Weights of a small mixture-of-experts language model, trained from scratch on English Wikipedia: 128 experts in each of 9 layers.
Below are experts of layer 5 (counted from 0) of a mixture-of-experts language model. Rows are named up (a neuron's input weights, with its number) and show model dimensions 0-191. Each number is 500 + 40 x the weight over its row's rms, rounded and kept within 0 to 999. Numbers have three digits each.
Before each expert's rows: "comes after" lists some tokens at least twice as common just before its tokens as in all text. This comes from a sample of Wikipedia text that the model never trained on. Tokens count by the router's weight.

# expert 52
comes after: "\n", "\n\n", "\n  ", "Family", "name", "Genus"
up0:534493530502493465477547521471459425488543423445481482530505585532461443570508451566542500545596456522559502522483401469526559622520546534484527461533472479538493475421473556448493468561454513452489567529473500538466474456478443451513530462511551532474551518588462459537497523492451562497455468504494504520513501446507520475523510454466477404500469497493455520492499468522516479488547526439491533585476551414501485477489526485537542484505458489431511487524461527471508552498496502503537507453545535557540453473470482522496425455478480469523474507446555489575539589478464541439
up1:423520540501469542498463515439427499560491487526526445440509533424519529515525529499481500520510546498464488517462447520481449525532493513481482447486500459551550558485524491496513501554399445531556521457506508451524541566502531476496455474452483453499493532539494452523546507463604513470496578507477511474517458492567519535477477524446465493519524502559489415486504457558554526448489553451556506548468534442531488434560473476516477487539545510488558439486563547441566416487561455441449427451490524549520505543577456487481466438554474480537465489587455565487470474542457510560
up2:521492471569470476567516519607510504519518452517484479510525563390519519455520469508427512481442549479443478534511529486529474510529438502508493528518502453527504504554534563507528542446587496514527477506526527474517480411488519481509488504417548564457480490503525429528471592456534532538552495507498542563493485550514520470474542530500543519413537508527496561504468450450535527471486505573525476422512465474505531462507546550503473568512552461464411445510475471511504454476467540519497548488416491473513385543533511468459438542524464549436497468501493483506484422436554574455
up3:552434435485497448493484470446492520564553574491541488517539411487467498553542467506546556476450497492529491509486457497452496529481481510502475477506410454438487424514547508481506491483524518490493455504515519532436548529468476502481565481479538472496476532485481493504587498478450504455479556481464531518507515479463497445572568544427557545485531516479538471576480525523520537545416415466440455493452478525513511462493536556484534480564576525536463533544448489504508571424470604504463417479490435521475527504479527547499489483538501519405409501533518512492493452378504527524
up4:504521420536471418548559568494511534465517541566567489456520484555562490461490486513560419478481519502488472518501430502496429486557508484448523546467524524516593511456536513496498470585457522512470495497529459495575520479530487487531485549472455491494525518503577474557526478575569477470482469492436541495484533521558482488480534459431489425555532523473480501450498494475566427482519435495503582473470504555463414507524517521441551524482518470449529583456467455466434575480467534426482479506486558552455476558516530492452497508510470506535461535490456478399507455531477457445
up5:538512441472486543544517386436533530463570529458528507488528461468508510548516503528508534464454467496493577484482507509504544469500505488521484437517440488474491519474510526434435501454480427412509486426531541491511491543429520498531522583587515422430445461533508513508420554484497454506568520477463497476446547512519474480545540446490539579543524483461432478538468513527446513525439469546504474496430480472456512521557503564490458497500416530500443474515530485492546546475536551529525460394478473481472572524483487542482513527423423509516449503518479538519533521447560518427
up6:473513511553478463389473515560529553520494417501416503483437452439482555511518558490465506442501525461483518530484479518460431493498485468484435516518473482453469417556527596485545574522497498457471490493464520471491497403504487495486533482416461417450499507546500526450466506433412523581539468452478535513507522483520441508515524474457488499497434498464494534536414509513460454437495481522402506473518480471542469495454522549503527538497532441533462589483554481506531506521484521554554485477421525485533485495560524486490469491469531597485480467524452548568575492513497559495
up7:516464496505500528416501455471506467507503495553511428578484505503478529480526509527459485515508498583437506484388403510479469461523490512458566531511564496520472591517495489427547463548562449483433463517450512544487539473471447486441540562547525572523518510406484513463537503527500476501460439535528523484480503558589533482464494510483462546547463468533499416538538492516528465497512498473454528539445453486542510556470466486541547558465557549478566557466442611544557492545455510446473526549497556497478511536503531477495505543521532495467531566477479469442446432494547488522
up8:500522512525441512445516531543474494420531526478425550459477499557583530562597574471443515540509438515498514533449512528478495464528473547504500554477475524510534476470484473513451433540457543553512486486451434560486541468462504482488471412505470479532529550502498498473461440559505504481476454556508496507500476504526545443526463507505512548536443518489501442454477486436496558554610532473554531519486558527499556369465531467454481524423496549538500482495502442457459540544464378497509493439488592503458481428511525475470481476491511592532510498476486520481531554493505526503
up9:501468473456508505473559537522453568436489558449525537487505482466506513467503519512471539540532541513499493489497559546446465478419516512559509553483465440544538498425490463601499508541496521524579487427483538517500488447418492552513606474467489523481409426538506416505593462502475588511472527529475463501515552435547449462497444532541373490523486553497534550503497426548506499534498438564479507473530509512434521514490522522437518466521516529479528459486487466523439461547535510515530487478557446467411487489476466537456531546474478511464534492536507470487493544429519543511
up10:443493517497544539458505552438460479548474621522441454517524530456481500487404458486445590500487469517503518500498492436515522437464515503514481531505514478484546463468467504510481517562505431497413458495538547456469480517418524526551566518520456542513553456533533501534504496447472547494503529478473464488506471429543438511521520492490480519484480481452462525477406419452457457439515506419469526523501516535542551481519464511541520507458523606465477470509502543464550503478469529494587480472569521479547572474516511488415447593560443511476445452546494553485559510522548455510
up11:523530571545515522494478535481485580486512505582527508480433545461475408504512578492508463514500510469519461500521500452518434534499499565472488457528503472446508541491449524484527465546459528449429532466416492505438515538507443452493456464505609481453542529460536513551557521538439580537559517434534400461597530425482546463500478523500485528511475439502471466464517536536532474422542428521555476525449549516473506505465511512506453569485534509486565500513491495492468517494502497545546474458490443528527485467467512512562458451549506415583567495467568513512531469475482452532
up12:543459483428529480416530487481498527494474572585497506518490460572480527442494491540471429473482540436488441504620484510473523523538524476535513450532572478461454477534474467501542548431449505482554492507453540529471457520510553521524466548532520523495495532479499565516428463512499531533538425530517558497508507550458515589554489495407442501502437446501507453505505505460451480552517505464431507547544439475416471480510460475524525444511455454450518518582550455493542516556530542555533506517455470499443524540492547567562546565556531497442513503480489455448459528493462460469
up13:500505532537417492474573477532525448465512481524458557482393496526571475492467539475528480495493519525533511543449523588498452447464474481565447508523529526524522512537523518436511497521539517500554488467487465406508484530556516522546525492559601535482419546465477454465451552452537520489584509569494579470481473527468529480446489513455524550441505513541536498504482527520418558532508514524475476505460509595489473465469544459466499529487446458461416435484494492496515487539577445465523482514498491439507470508490492552558456532483528417557497512481469454455569412430545514537
up14:589471522530515496550487454481447492533545539480602545481506500507392575513472514518579520512504528516553495561527545433498516476478522487541455469433438475466531506536513479484464533480495495466487547502495537495471502451525561434442414424513469500484485492480528468466524490549423503479542543532511427551491521492448465483507443499513430496488529506424485549515512478529530478507465420518597504522450487498533463510539473531530456492454420521553490522551472575506592568401470482552564554486539482516485478524498575537512538526578529462481485480480422542523519532481498515440
up15:503536498432477541526453469441461548498516430603546536453557526520536505450440466503523488502455549557495495539517494553477514430460528482565586468451495527532508434517516466506536516550497507517552528525488495463554393515501457476504540527457455481474504522563443550495441455479497480499508500506540513564500557508453420447466488456489579445540533522491483476528557536530470488481505523544462506505463446466422468542587487500523549483526494458505508444483504451497426421498485466509528516473505473488487504486448507431456491522524599564582433553550406528547482523573515502482
up16:506514406517507485498551505475455537500523484464491531449473551453479460484431436536491440501573523589424453537454419527503434514527565539581402543444514603477473463539518499489447514475499511487509516483502499497480543435508525494497511542550576539539469538501463614478468484515498511560520456451466526526520497510472491512476414497505477489470394517409467500503487553520482504555488514518587511521521516478531441551507449489474471510489449514513516563456442507482470490510495461417472528528457491514524446510535484477495536536547577533401449523460462520508498567534509467482
up17:456528527492496517475485451554486460533458520580544504442461536554489526444560518500521430502545457473490515557558501501530436501428517490549511506469497419525467520551491461508530521507506513512560521510549470585600490490496504481540499506578532497495532418458487608464571596470509502500480418506517483453451456505446527563482527569484458469525504488477543473495502482525557481424499509515534526479484452503460486564511544429402496537473514545506486446497431478581540492553492469510471520469554518413515486505570526515545528497527544413481450506524446485478461532506480406507
up18:580446471502498541467512486503481475508503517505513450532423415503532526571472499496405557464538483478535562493444475566502463480478530435517514473486504468516514530506495512446466481419459498448456502463514475520537479522468571466551544478519496534460493508474500482561474619511499481438504467522454526517387560442489591488545539460527439520562584524461455583512502531570511432509522512476580506483482531531478503467581513508501508571464450557521462566497462474559556516468506556488450446490510533501496475549493500509550465525486446517574473547517500433509509475412483480486
up19:517518518504542455503509428502491548510443434582518503489585521499517463488475475499507490534555551541502481540476496492484529483449491452461546512424509477545495512554565495528452508479438484527501466481436464506480472498535582425473432513456433507529458485529545534533499462555457562557474486456541572529565568545465475459416477486509555502436517499485531556489571419444383474529535544487473480515516499486513487514496462557502549526555462515527529472474528533397494537454453427483588503522454488502534473522541461594554462486536529494464477516431510545549473497463522516449
up20:559508600517520520501506519516543535480542483415559502511491492499586493459467480525507468533505449483487508490485503515522559513524501491518451512546491476510566507522490539506505543539422528476533430516519519476511586418554479449531461550544456551508479500507519402479544496470418453529468495436476510512472481596516540431528478431542502499533507506504536439489474456466519463502473511390470509537501493524376560525523485451529539456584459478541459502560502470548443453457549465502570481495515508495466511515445479480480500508449438448444516424428485516525588508529480544432
up21:536534482453470473531473512480521508504533502491557529474525502498494592439509461500492493427540498521589486525487501464476376549516438493528500513571521479470468481471534538512449569491485504571506541431506492476493521379477429510461500511439520523536493537584397533492450425496457534511574402485483471495526512431516477571464494493468499538518433528542497534482465500508512465485517488502488534621602475454595527417477468513485460570504536459524431520470509497467482497516512441516453497462510466517506469447552479529506536491495528579520468522498509546517476487528539550505
up22:477422534521477474463561488493499488543429511464519490460508543506529504474443438455528501496510514518552459505546448554596446511503443539504412526448460428512428499592537544449449568469506504469468499511526475511564528595522552481527515464443514533436442515540509454542466439549526508554496486511525557526478511461512513518456528535543522471450496531586534508443447504503471516482517487479485520440473458541510483465536529538510495443491464505490530474458525533456537497493540573418497406509481550456464454592492463450575574476483554589435439514508539502484528504462487477500
up23:457543494495557472533485507475508507531474583583488476476461430532433517439444516463504528493405455479527505498471494483533500484471485470483516489601451495506502441464426540511517558581533515508565479531539473511517465412529557483546523550496523555521534438506445509550464510476520437460513479520436502475472459484512490473502416496486441479553459562472518573526522583481616517528448514499515530541483489500540439508457419513524570485499595420534410516485571482526587474459517486463527433469520518485471539492508500451466518485498560501480469469526451522497530461521478491448
up24:534507512558462504476577526518449502496550472496561556502453462480499544563512497434529454496484485542563576494534497485535505559490485546579482455433464530494556583483480463484570502497503469514501536468484539565541531482533535520496512553480517457528557451485519513551494497549587479467478412446478474484491496496483441515478521462454500538498544488571516449464556610489568490380478540541464472526477514466443456471493581451505480422458532484553444457503533474503536558479544493515507572540456422492478474517541516487552501519472439515433499480507398513468513541508440538477
up25:529508589420481473571556507436501421576488515506555597517520431477511527465485500521479512465527542539524501566487515505466486467502495524493488491439546537441502524451467455430552547408527486459502503490497523523518506484610459479511503489480520430486557482526508561474501430459552436544468493468482547583549497533459456517451489504534589449514570497539514548519556500505554448453428464531493457538524517502512521541497473436528467504530483550526482508478525508462510478473603546443510514562511486560478497513454495496597470441496583517484482545509494450521474492562479453559
up26:525472556480613502508433483550435452472526498532479441480488466530516445545475532510543524508476450494519487518479530572562433554553535508547440512483509586512452530482509527471521493444461503477507486469463577399470507546513497424542506484602496431532535496442532512492575497550518543489538568483483513516441424541441532503476454511555473541533530490534577492540574472522451481515465487503559438476521483562513520482486480416546439511465481502492540501500493549539533499417492537552621510566511561509484476449481488471546566517512507442548489463494532530507504503506508484509
up27:439507527493536514545511454490513503509511528550473536538512470523546533457448503543580525529491537584569566443465497510466445475511476558497581470428440473480513471520428430457477476472454454461476507460529523482460457463510540510465538478527494465490512505490532436535526536506552513510509539502402549494470468551496532463432476464524520513489522523480509524466486429522630461485498418500540485448460502562541548490515475440593538517514467530468492548442518585468556460500552511480510445521559485520486535484508548524582465479460430455580541526442466543499505543485405537508
up28:523465523556498468495496569464428493532486455443466502503481563497503528495562453484536452524564530496554479445542464449535508509519438395541456513526481451507536517544476440423562472497509488502525477559453492511537536511497569484497472479557468440419553498536496524535474494448501527481484496514513460500484545513481456502535507450546461443539553490522549509556454586533454480549489549454510463427456524490556526460503494465520500475531465493421518467514510554491552512518528526587477465548495516516499470463485488572508516586450483490453388482615473504518461496576408486420
up29:457495475483468441485482518477496447457495501531497510525523527491519474477490458520494548547563544517493605504515444493487449482543555527567488473502485455442485559430474458407458487476440508493435517507503509469606457502510517451526512396624388493490527452448561528452551497535455501485498551524570511468455522460465511524483523490452512430533432451465515500478510494522517464468525551506548513517420539482490521531523475522531528524506439487502499542527485504503549550561542451464536507463557562474548579484489477540566462522443558423536551528460486536465509557486442458534
up30:557465528502528492494574538430455540547463555448473620439493478495535522452482473473537462571558471465598485579577532508423447472480489564574504536420469483494557458496448553519498512459504468579515469376486522469525458467539520468499502494522501522458465479516592478503463473533487477536478511475513487514478457488520472509451458496477461502491456489487479573463500506551510509520532490504510486540532527518447504449497539506463501477607460506450476545439477488493459547511491531474536485488482438486433551491483480485526553510521522502544535470485368509462518548493419561471
up31:443549551476491512514501502532426615543465559454496526449556460470486513539555451472492537465456464542593536456479546492467584452508435513492487529406520517524506536451512533471489534497483444495525453462536485565431538558504466548508502576439523445480510525560504552505509518546496469497432449570552432522518507525555560504378475480480477491462496516519481490458520532423447536460530486531479515476474542518471528423459531550538505497554485553591481459520506459442457538476502553501481466461511418484471532471536510555468498423514495557460504527482464469487479508533469516489

# expert 55
comes after: "\n", "- ", "Country", "\n\n", "Total", "Kingdom"
up0:515551494494494520453506493466531490472580478506495472504490474465433525557464558554460533436511363492456517561458494495478489503505464529464518490422481514524514491563512514547527501399526468527477399493491471443429473503478486548525513537476501543476485435549566546411468460532587476511503490498505512487445542593500481505445476506533469466461511493468446562511495469523472496468489464552495513494560553398552576593498482559459496543560515540438484512545546516504616519450488542528553543460550542496528543523501508503470445528527454457528529475468545497492546470474514502512
up1:521479568551438513554530534515499478559572534479472490416453554523470486461498526517572454523517527572440456511478510516504515562557448523569553530474508553527490514468481524522532510435517501483513527501557454528431515587484476561513541473532497532501528538436484519549461462455516562515466504490444557498536478445422475471489537518499510588530487515490376449472430473547491535516560454528505496481535468484568448498465545535462501454491522496438486513474459517476481470513474521436519553507493486538514424494510520440424482533537521433504511531386564476454493507418440550462
up2:552485537410575449496503511541493560532495519527553508513524396501539573458510474464439473450516459556487527553502532472516469492535491487585539479528447389446502469504503566536466518495552502522477523526493486503515497526558471537453543438468492525514535460512542493508464434498474472510485464528537473551523422506498476478569464502497386519509451480438528459505454543490511496462539535535581492485552471471463517505474426503538460460491393480599525548475507433448517547517511522522499471534485490497586487556442506422540502546468447550473487497435439468513541508440539538518
up3:533485402529572564530487488485417433535498511472515534548573468513532520457515457501479582453529515493488498486521469475567518544557454574500451474470476481564463487474479567526566390476516530505490553461445433475523461520495470553558525435498528528503503545442440523536459561425535590543456472487476411418539494476494477464449520542500512497520452500489490543525479468493537515503395470508463454536521458418471497441477513513514456571456514461548483492513536480511499459542568545472495524442500461507444544472490489474499449439504477593489476543497477530518524524512492546524
up4:561563462467431440478496530519433454537530524477439533485531571537585495544472423515520493482490431523505499564487535544474547539536453531483549537410600484529495538468502524529501476536518535513509441535490530486449454512508497487495458477517552529550543504460534406569517516427485562495452509546551508536505520474520493545522479533475534465517449536555493530475454543486488527594554479507550536431487497437412541502435487503495512467470409477512507483537468498544475595540411481542521497478505506463465542409530489478453522532472443519483530515450511487455515417556494490480
up5:475401537491416490592527504546483480461505443558490528475489506576470464447543538555483489378502530541553442459493492495470474503463488511558491591520563516482527439479538555547509485536461482545448501462465465490423435554442505477471524484500463479490497430543516536463571534484518520508518546548533532550524489525499501572498502471455471562533477488549547590433516463457489490447448494537463501549499492534445495512544477488464554471540552584522453503569548488521454519459491489515542534584484497501528488418482493501541483497471499488523469520501545504458513496512484361481
up6:502430454473512535496510445544532492516487564554462500454518511446539518485489546472556408565500586540492515492502496457490409470457529510489516477451537472542560530506577467485560523508427519521469514568481538471537560504559450506559575481524542529567499480466449489467500535525503450500497506496536508528458499454437504485470543510505430486473498474432417484547549536526539569523518438513543495442448469501494529553536482432449550463456506484474517532461414586499499464509548542507477522551529450473470498453422474583584433586533458452468526490450480476479478510531482494533
up7:503468532512539493542539539492462527542513547484569450462542455410496538488562479477514482460515489439491505490518548517507535483431514505460521525466495531499539512508560586474471453499495539459455461514488534386502517470475467488474525467486554491512416445537554453525449474479522481477489511467510498440513521506488546494482452409501497543490536490544457482539495518544487520442515429533535526415506506552516455515548511551471504545563511465461493426523525439463466453451528454557462526519584467472413549537508610509561471556531468534485513490576502462433585406556478510437
up8:563523469587484602560473476519502527494503485496519506548517487506468485541486418518506466404455482461548572478478500525538500516457543477536445453527514595458429408553526498474500553510491532524464506451491448492547469476487538467503453459507515376519571524489468534555516437497524502509546486465527446546585514494527509497498430509473511432543544494563444498473547519509456441525517510494476487483522434494519539526566509526542516476475550495508475549538450534573527476525572556546418426495554535479488536543539496391509478542538532511501494505496491555487478445457564511474
up9:498548519560489530469431484474505509489515492477579612487520515491487476513476512413498502533538556537510455519476549516497532469484432520505566532516473470444462529525529491517426566541508500541532439468526509554515450584530480451538532473511488481544464485546528517456550544501434529480575433538469492363538512451400476478395498468490480483529537518517529486512420469479513484441475542520558508471476555523475454472503500463493512469550456500520473451421480554514445478498455529494523504570505472506502493583486491507525563492564491506516422510501390574469553474454513523512
up10:456476466522567501479493444492472454498535392536461595520477480504422524425500546532514518535444419504540527525505511527449405483508451482551433532470484551489507510536510421552510546524571496498521506556524517492546463486503531473490439505496489509469477525539522513512484389520586453579490494502475546622436476517444494492481515532601504506427443480529520486533541520490552512502469465520445508547477450485414514521496451520502474513502478495533554530503582471455526496517570593588498499532498473492489515502523442542595514504471530510493503512496459530449482540472470486477
up11:537541492543503534516508493531482451420540481448550504488472444527526576580466533542507557472473478478439529536428516536458510545511469522509496541505484468437500486448486541475526448513520530493470462488492511479601518428470497490558488529484522517532379482575549514564528519539517466505479477493495462508454508530506540513471405569461451487458506538461479567528512525441582444499406488477472571488475501555481559476513483490502540561432451511526435529483524559432506498533442441444524513496583495490485506496540546481510496587455547506548499483482448516553503545449433461419
up12:508494498470523454512481523508434529505437494462462547453556605567486571482511491496494485487470523533472543496457478366477481426461539537535541545437481485486553487523507491457537541507506532548457480478416512534462575454478545496508517448544452450526513498567515501501499475461505415521432451563514509502468477513465455486501503497480500531462523530445571498499470487435527564551521476518517510481483480593540472538459446445428524581527544590483521579522480453469537484537568445505506421561467520526522457566517521523572440480502462494474490539509413484492466496530520517453
up13:474529467460507533559479488462465416503555509517480505449468558453579539573561469525500490549505596456511568507486521452511502563498453485543517488521469478524517413493547503475536531521485597456544531477523488533541527478465519498540509509507533573504558580524458503477495539404538466497531438480485475422444485469485477549427432533517524512502510524540514464576482538575416527530440517471615525520466481464479502516494503429533476541500546436563475554517544518472495471468574454468499515448505550499545556482508536491478475484495464525494459508486448440571439487469499510428
up14:534524441527505529499508565591416495543460432455527549501416516468497461531493567482459527554518480524503451502527494450501520500524480555488462516533529511517531475534490543465484477499555536545414515514525572506573543621485465463487487503481543563503491466600566507521460503468486436511481505465529441457518467492510513538503491500515485478400446485404465544511432521470445455470560534452556568548514490530476556476469473509525479492509482465556517452482506455479474548514456499528442487502467567447561529472477524399526450416555509498510510490413467525466527496521474481438
up15:581504496580540522461501484493524455511497502544527545499455587473563457487558521505580438504503526479469548519503467495441522578445475505514505474533523528498454502531464491490516554496479488497494456487435496553614481497509520512501481524495568501579473475487476561563466462537556553544441561507503555497452497496417424512495539470521433523543448469529524494544542599470455488543464531502421499449440545464475471456467492430528525465569438430470512499473496576495504427483513554590540503513495502465408480482501499502495465455528535467450437450484455539526498469501454452505
up16:462488509565472497441517517539523509522574497549479543538492469547487535549481512464501532494576513512538481450477550502436528478425560544441536494489486478575518495515472484498519524475536479529556571434517530468469550474485471525477600473504435479522504492503495510559432532499553468518426505410488479484435453464538452469491499446575510481477480546500519492581492508496549512498511417582482542460521484463449480481483459472431519461526521551577544508494526478557501498463451535533546453456480468490478493586511477411604539508547550550534451516520455581537409487436478521483
up17:517516500541553526461518461520441479524508523472433464553568527513527478492546554488521468499374481554517444502579503519486454432548480491556457489418484517536487519514527476472444470513461549459479543483514467514440498514464522468454443503513516589508441568457535517537485505529518472433544524481531517527531480485555517524480502513547518592482419513493516476525509509538473517544492521505568487551432476512446456578516556510503480579510488502548439560503513467420504503484479549524530440533515475498464397502536532570527510461484552500519571458402484551539565485406475464448
up18:511445511545414528496481521509496513529433530481475444457536465502532521543532429498473499477539463508497492529480551455463432438567529551510489504491476472467464453486543527556516544434479498532478543473525561461560524495486553503455458534486522448477446472518508554562458516458543472453479485508448494483411480546461532484509515476432498497514452506501492522567509465533487483570527491512462441582443373525563510462481515491525570537538450626546480542511488541488468521527519531451491469445480525508565524527495534598561518559434542522432520465536440506434529510514437496434
up19:490490473497513488485540553544559529512528539557466586501519507483506500540538503541506463529521444605565496508501502427495488515550533469551522450561491481531459548451528551465492572518486506544504513505462512550488515463582480486522566504498489527415527483474418509435515422432511488485570473448472449443440470480524456496460513568484475473504447423441518489525539464462482505514477497528434414516525525475517474460529530430436547450483454456429407507529488506426535512555486523526483537563421502559505497545513497468495471539554530423495450493554517543513548411516508456539
up20:523494521480506472473482548557479468534474489498436452470464527501499506518549464493532477479432484538490561519497438488464469506483453533435435496485527557515456513529474542470466543528538557513491464553446581489542572448518524556475534407448423465557514432522491548612472455459468558490456480457565587611479461475507542521500529460514488557544481534511546500511510509506494509489510543481586538514500497541537428495489518440457496509475520463563459503529532457493543515492478459514476489508386517485454550493431504397481402524447516534464505488513528584535548526525501509511
up21:503513518530458477506538500432557570612492521475511444543600427514496476496491474537587490448426471492548508439481536473493555459482509458508525451493489503497521525483552531503558546469551510499455473496484490553491475497515476496486485428436547476493541520513572521446486544492545496511527423522514441525484607493506512469512420485511519472405559438529483499425439483465463489432536471523453440566511445436472488552518573568417457499529530559471513475486559506491507511482447528551458507463464475470481481520485501399462510492478512574537500472463493446456535503510572486512
up22:507479585482473491480556539533408462462491452513516568469449481509486534541520466484487501478451555463481519495467486482470563425406528443604546488482574483482548408408447502458479453540579500458494534469539437514471562512451522493470448507522507485448555472524502461472492483535499504516538482562472544484388523411514549440589484474501546500525524523539468510494523537489553497498511569503499523533480515499454527502526489478524522500585552569481447439481537462487466511520505494534487522482533546497551422471585487538472461453511489559490453590492505479507514565478481472499
up23:459479484557475581415487511489490508493449514495498543451482476504561446537512421491465488537490499506553547477450462518592474486559461495501404506533488498506498404524543512514472536503486584477503488511476569507476506545563453486504557453538491413519483441516558577545558486547491502556550507521499495538508459417447485507517509486490497499499504477529467506411456502514484539524554500602432462500482503498560469487465537552419469524499460578441498487449507429514476464558532561575505465513493530508596516529516514456561444494470472532532436544494452529494510460406480520497
up24:470552511417495526476547444509471546547443501581433380498548520460447478557441418518548506515491588437495437498459560443510484539519505474478442497491558468438511464545485517503440484495491523483414511483449490456536593472448539511490448486490492503503548555502487470487490545544549489530567533541521543511498528548447479606510511554505473491517546558496540529500530453491467469520578527446524489547415492490518506471494484472489479564428521471496520489564524471432547498546499434508500559407534479483507550454511552417523546544488512500494502486527512497546498516458549498483
up25:513487497539514558530450483508499442479479530564557533476532474563505470504461496553574558477492472448580490463437502492578487486501469527480468543525490556475452535450487508589493545496500460484499500461500465505553447574569540451495514520498558488511512410538516532483613501545496503515446532446430485375517456506448472548451390398482470475492508544443558437485515473532499421433433498527492479496487472494495455469490513514511510504432504525485468485567509492493475565436449486489547548468522484499519555484514497585536522438501530513465464471520469533450498514438534465508
up26:533545496487519419462556542484486497577576460477603525467543489436473507566509542492472468522430501468483557490462491475423575492546491451476493464574471460436506484492548486443474501452478445499484504512514483482550553453543534468451488527488471460457531529480464492495492536491510495471469499543499530487499457543425489585512519447476555545471488473487472428582469518537524483493486472521535452461533490526464543512488560442557484570561481442491438508455529483551488539555538430491433567519412539493421542493555558486465448507446515468416509549513516476476508517539515598515
up27:544432550493494465550491547490490479548500474541496478493495479522451483491459437476479551540540509515513466481532503429488486538516578452490487531614433484516456495482530485551498547580499483447484546491504436539550563499480512475496522542559530523441446505472416546591455522529495429540429468453477408485510507411491481475569487429473415498497480461504491437524479523541587459542545515473507459533480490535498528514564482574540469584490524503526493458504431500522537440444541592441486503503464537547430518514546515445446498475488558517485507514518512489493506564439462521483
up28:579522536474553528487486492528483514415510525524489490530494430556440526526564565503505527468412496414483463547462476509514393476416507453504443548582460552467569510507494441503556496511474492486501536498495487531505480508537515436452478504523526508529456497547442479485465539535566551557523477504444584522520535489511559459531392539426431511507534565539535502523567499450542461432523440562520459554522495491518411511509487493478558580446500491454516454543531463506497481524523518568497486527589532482411488491513472546468550480531513509489457492537466496549513486500498486521
up29:438552541533546509561501465476534581456518517537521439435508491485529516463513480531477481449602545445514455589543512587459454480520501480456482466450504554533493504530507566573464533479559517502491577468484573485523444473555510502479532483479472495495482512522481504592501558538506518496471440514472562528486565517529527461456500492480528461519591513421477485518510444564595450460504500518491496457485463491492455497486574539465491445546455539479497550463554465471499499455501423445494518464439398520434524527538461513547480510476511423493499547469507491484444550513489418555
up30:514478492513516521431539480553454528532511434487520525488453482480494414410482506454514574520523548536575489544552573516413509541575548478442478444490516502486417516476436480512498470446550477541507522504493488471511432578527521528479461531522491430497528500461562510537467546524543500467535504466547519505467448571458492479506499474545501553461506440456513622461521453510555539576492526522465378502502534470440497512499519450519471507527527526542505533586481560524529493483495497501500499451522471487452473518445494509580521509504560522591527534546403473513480531503512559560
up31:500464472512503459526469439465481442570524492494547415466479434435489572534429469499486496514514518517500490499426507481526551520469469548466386563517488457536478475549451549469547555476491501495523421515435495530497591474534446524439507484513450553498569477565555492500555453488493421424569533447543469592485458537456489536497503489550461502531514436481549506519445480547516494472544460432552520514526487461473485497491488538459570477518567504563522520447528526424545466524483565502467544494521505495548515512499575450507515556533487448518452537558484539439488481552522538472